{"normalize_top_k": true, "routed_scale": 1.41, "lr_router": 0.000481, "qk_norm": false, "parallel_block": false, "init": "normal", "lr_mult_o": 4.0, "schedule": "wsd", "decay_shape": "linear", "doc_mask": true, "steps": 4561, "dataset": "wikipedia_en"}
Below are experts of layer 2 (counted from 0) of a mixture-of-experts language model. Rows are named router (the router's row for the expert), gate (a neuron's input weights, with its number), up (a neuron's input weights, with its number) and show model dimensions 0-255. Each number is 128 + 32 x the weight over its row's rms, rounded and kept within 0 to 255. Numbers have three digits each.
Before each expert's rows: "mostly gets" lists some tokens that are sent to it at least half of the time. This comes from a sample of Wikipedia text that the model never trained on.

# expert 7
mostly gets: " and", " a", " the", " to", " The", " that"
router:095124108121139140096175166160111122170148128078108130146108111170082163117140122148079087147123141136096212124163127087139084108088071143130123150102041107125083159096085096123155131114160126145114121097140172123144097142156127095139118124157095129097107112139158138060134146124116150131073183191139124148126033120107057175189151104139127106125129165123092109145100133086122137145099122123117123114163044152106042112140174167110111158124197137148181161166174195102123164122123123151143218050125127139164137148090095167111128105082122172120111108099150123121094081117124143089191136120052146154121123188145139135156080152142154090189183120116135121113158154153152174119142158162120154123110161111160086136127093072146134144113086145174152180131098115067165167079183078
gate2:137084166112184055108133059090122160117103097173100164092132153109086100092178091180139136112138117127117158105169129168109102163082117136175196120146095069167158124158152119100175166117126137158140137164109110178161096114106180110140119126121117154146149141089132169062116151124057170101154118130176089135137068163138106152133151113152127100117092131106045189115108147141160138149112115092088045124131145155082150168106073133099067111143130128133114090122104121179077089078226137114139141167113196106115135142125100147116129085164172164202104152171107054127077125156135126126132116184124084193135163142147200129110122182141087153130139155070148184107117127109128084117096131124142105159156083145152151127141144146054123128132160128186128122129100096117115152115196116
up2:121128113138141085105106181132133109102162122103145142054073142134115159125167095147121165097151132101126139164128222186135215127175118133106084115101182169046100130162138162116058057119084063142143116113136154100139044093123099170084128126171074166101112131175110047164133056125092159190145089208173106148133090138110146073183104106107117123170116164174130109127111122070143189147111126143124147117089128121065174117141143125087103136163149123132162119112159112150147163110166149156139163140104063125148108172107122130144069148136111096077138094154114185128151119108147125130139134066133165075177134166111150128147117148132092085110124126140135114117140128101117123128195057132097179094152122109098146081125174113121112177119132070123097148114161111124100159137119184

# expert 2
mostly gets: " ", ")", " 2", " 1", " of", " 4"
router:097136142123154084176089151098151098087122151108098099198190096108168125168099095198178161190144195091088144159104100131121146089152154179119103114124144185137174127141106119154118133133116122145131129122092103096099149146131106130109123117083163154155086163059104074135092115133143121083098145078104094120119117140043142147135112112156123141149105120147104135114113107195166164116117113081175123102162108078108120147125152141136174085144155076139128146111107148130167104130136152089127168113121134123118134204186135189165172149101119180135148117124158127164128176111119133075074097174115155148083104063127123133129200064100144110110150068120159119100067110115127176167062140159135128161059125166155145124134163125152097102210114190129109018131107088072114094140140084
gate2:152188149140136120145128157148157117120150129116070096128107114106140181163138165125136138145129164082139106109224146120089163110143202142119117119116127124134098146177128129126127136135140182109203116110065118174093121130108075130123097160094118180101114131157181096144195126094158094126082119107102148120082130150134073168134114143147077105088133131125154133160137112091126128117120074157187135066117130030110037168066153163098120073154186147109149135080163064169194122110160112133118114128115076099135136101106130090135121109176124127136105147110125147118129142155111124086173148167099123128147116136124064141158106163200142171045072160146158115168084084131075092144157152149164153117095140104172091103144168097132050143164127175142089078150093182103163102086149173
up2:140113141142104135103135159150118073123129162135093095135114137121158118124123142098131137116125091073089138082169068164088173136096160065119139119140100149110139160117154114150114156176067221145087177146140172105134181080115096149118175142144211139073148179191102073102171125134151175148123109138150129101124174146156177138120102116089127125136132165105158133138171119082050134119172087158129107103087103129130118162060156109103105068135161111133104095213173133161146236168144105164125089104089113159150091122090104139141120130123168099090114163108129150114152066136121062080143109094108150118059143149131064107154145145105142186099148165162147068140146150158134144113135127117111179117142143078065118128168187147164035126119115137118116120133086095092151172138101150

# expert 6
mostly gets: ".", ",", " that", "),", " 9", " but"
router:101133118137105156082084144109097158176130174190151115150091093147099080090140123179128164122131196128088060087112154097100143141119164064109143116119115134105150126099176133149168136150159116175188141125199199074095126136087121143142110111144105141163148081143144146060200179145165156104179101129125171149161146180162158162130106206149155110132097134123100116134146140162164117087116157145125072064158136107134146140213126111119134194159147136147099124115076126193123114154166091105112138089164089190096110093137056170138110200138074135068108135127104146179116132154171140143204148135126182120150129133164100114119066126135102131112095149097206093122123092147181117127156153117143131100167097117109151104141135135135149131098162067130110118126147144188097138171063149
gate1:057072141068081109088107087086105164109104147132141130174136086072101135098165116098088136117125133105120151148128110144140098159140139132131156131117121136153099128125138121138148086093134114119140083183115155126084155102117157116142130106182057130183124110153138192114167135109084172112118067113103093167156108128136115117107169154128097118122071035100094168121134174161133069142131132102178108088117065175143039083162122202143101153154081101121103182137117172122103073174116121132098128098168143069148148182134095152083080141163174156101081095146135152093132070167164154118116085126106134109128094147103149145103113118153125118157149098138137135152162163117168170136050164093059123144127139064107100144156102128169029199095161150193147116171138124120149099144168110
up1:096091210112133133078169144169078139101078135151077131137109118077093123105148136106156142107135148133158124093112197125128178104126205146132102124180066145110159147113126098152193175132138124125064133115134111112101164152086154157120140135141134069117139130083149080095076073097122202118145116133163194070077123172141128093115170102155144078163162126157154122099093129095137127159093148110140135159084081146131110125135103100126141134101147110087148125094150073153100146088117120090123160080155078144100053179121151150142065145111121118165133079081191138133150077135137115140120027123150128126122077107101149154133102108082097112120196164129152081163120189112099099119101132162176126125091088088168126056158115136148090172121181129167147143058134175099161138129133195

# expert 5
mostly gets: " |", "\n", ";", "|", " \"", " the"
router:153116115135123122152130156106164158063101128107105151160195102071143140118154120117162073122107105174166151153152102117119128175119127149083130107178118120143084127183145093179157124091143107106133142142113127155132180086141099107144169166145139158132087132119142085154124179146125101111174118117195155039086178110131161165110123072101120156130151150099159134117201108070127132100201145122056137161170140149110141118085120185134150129072076131147096125125114142189127129142116176170087159146116142165107172091105098064136066116174118124163089182108122154123192060171180137161143124094135091201097131174066165158164138143102149117086072113106090102182168148155151097163098099121134109147163146066109101107101142135086122101112177183119148108135156164172144066082184131
gate2:143164085116139109108118100136155153119107147157130177185196164192092167079172077148167116106090207140136115155105127125100100133140119092101119096041170125158101056104133186087198085119136151154130133183165131118156165135149132122091116170119104080094093157085176160120122086114083159109091115114099150140113117129160114136190109076146132080152164101161184082138147086135103162151197128089121159099110166099124123147121103136120067130103089094069127146104160097147119119109151152078075159038208141096101147109150159160154109092155084107143119153123087169114125087151121085131122137126131174079094144128154104107142146128096143124129134076139124112142145130169129085093102130160178113175050111196142100099047153110174133119157149123204105122152142095086131122108118117
up2:036075108096173106174175173144130170087136138084170125094093132104114126131135053130085130138120155193037146181078108130134117100122131163090102158115102181116082096167153137155121141168112123104145137066129057115152119137118145090180160115059102185159143118147107149124151101150078109071087144112085156145109127163150159145105127128142122067110167158171189165121141140140114080086096171116130172159150139155143091113122145116081104125135131107163088086134145140139136108116133121094144098100071095110128121118095124068095190121094088104113129154108111090109152090123141170115126089160153127139092130143140133075135115087074169143067067225101076162110118092163179163100109054159189172137123113183141117135133149118130111139140078135079141178151139156113156093138079098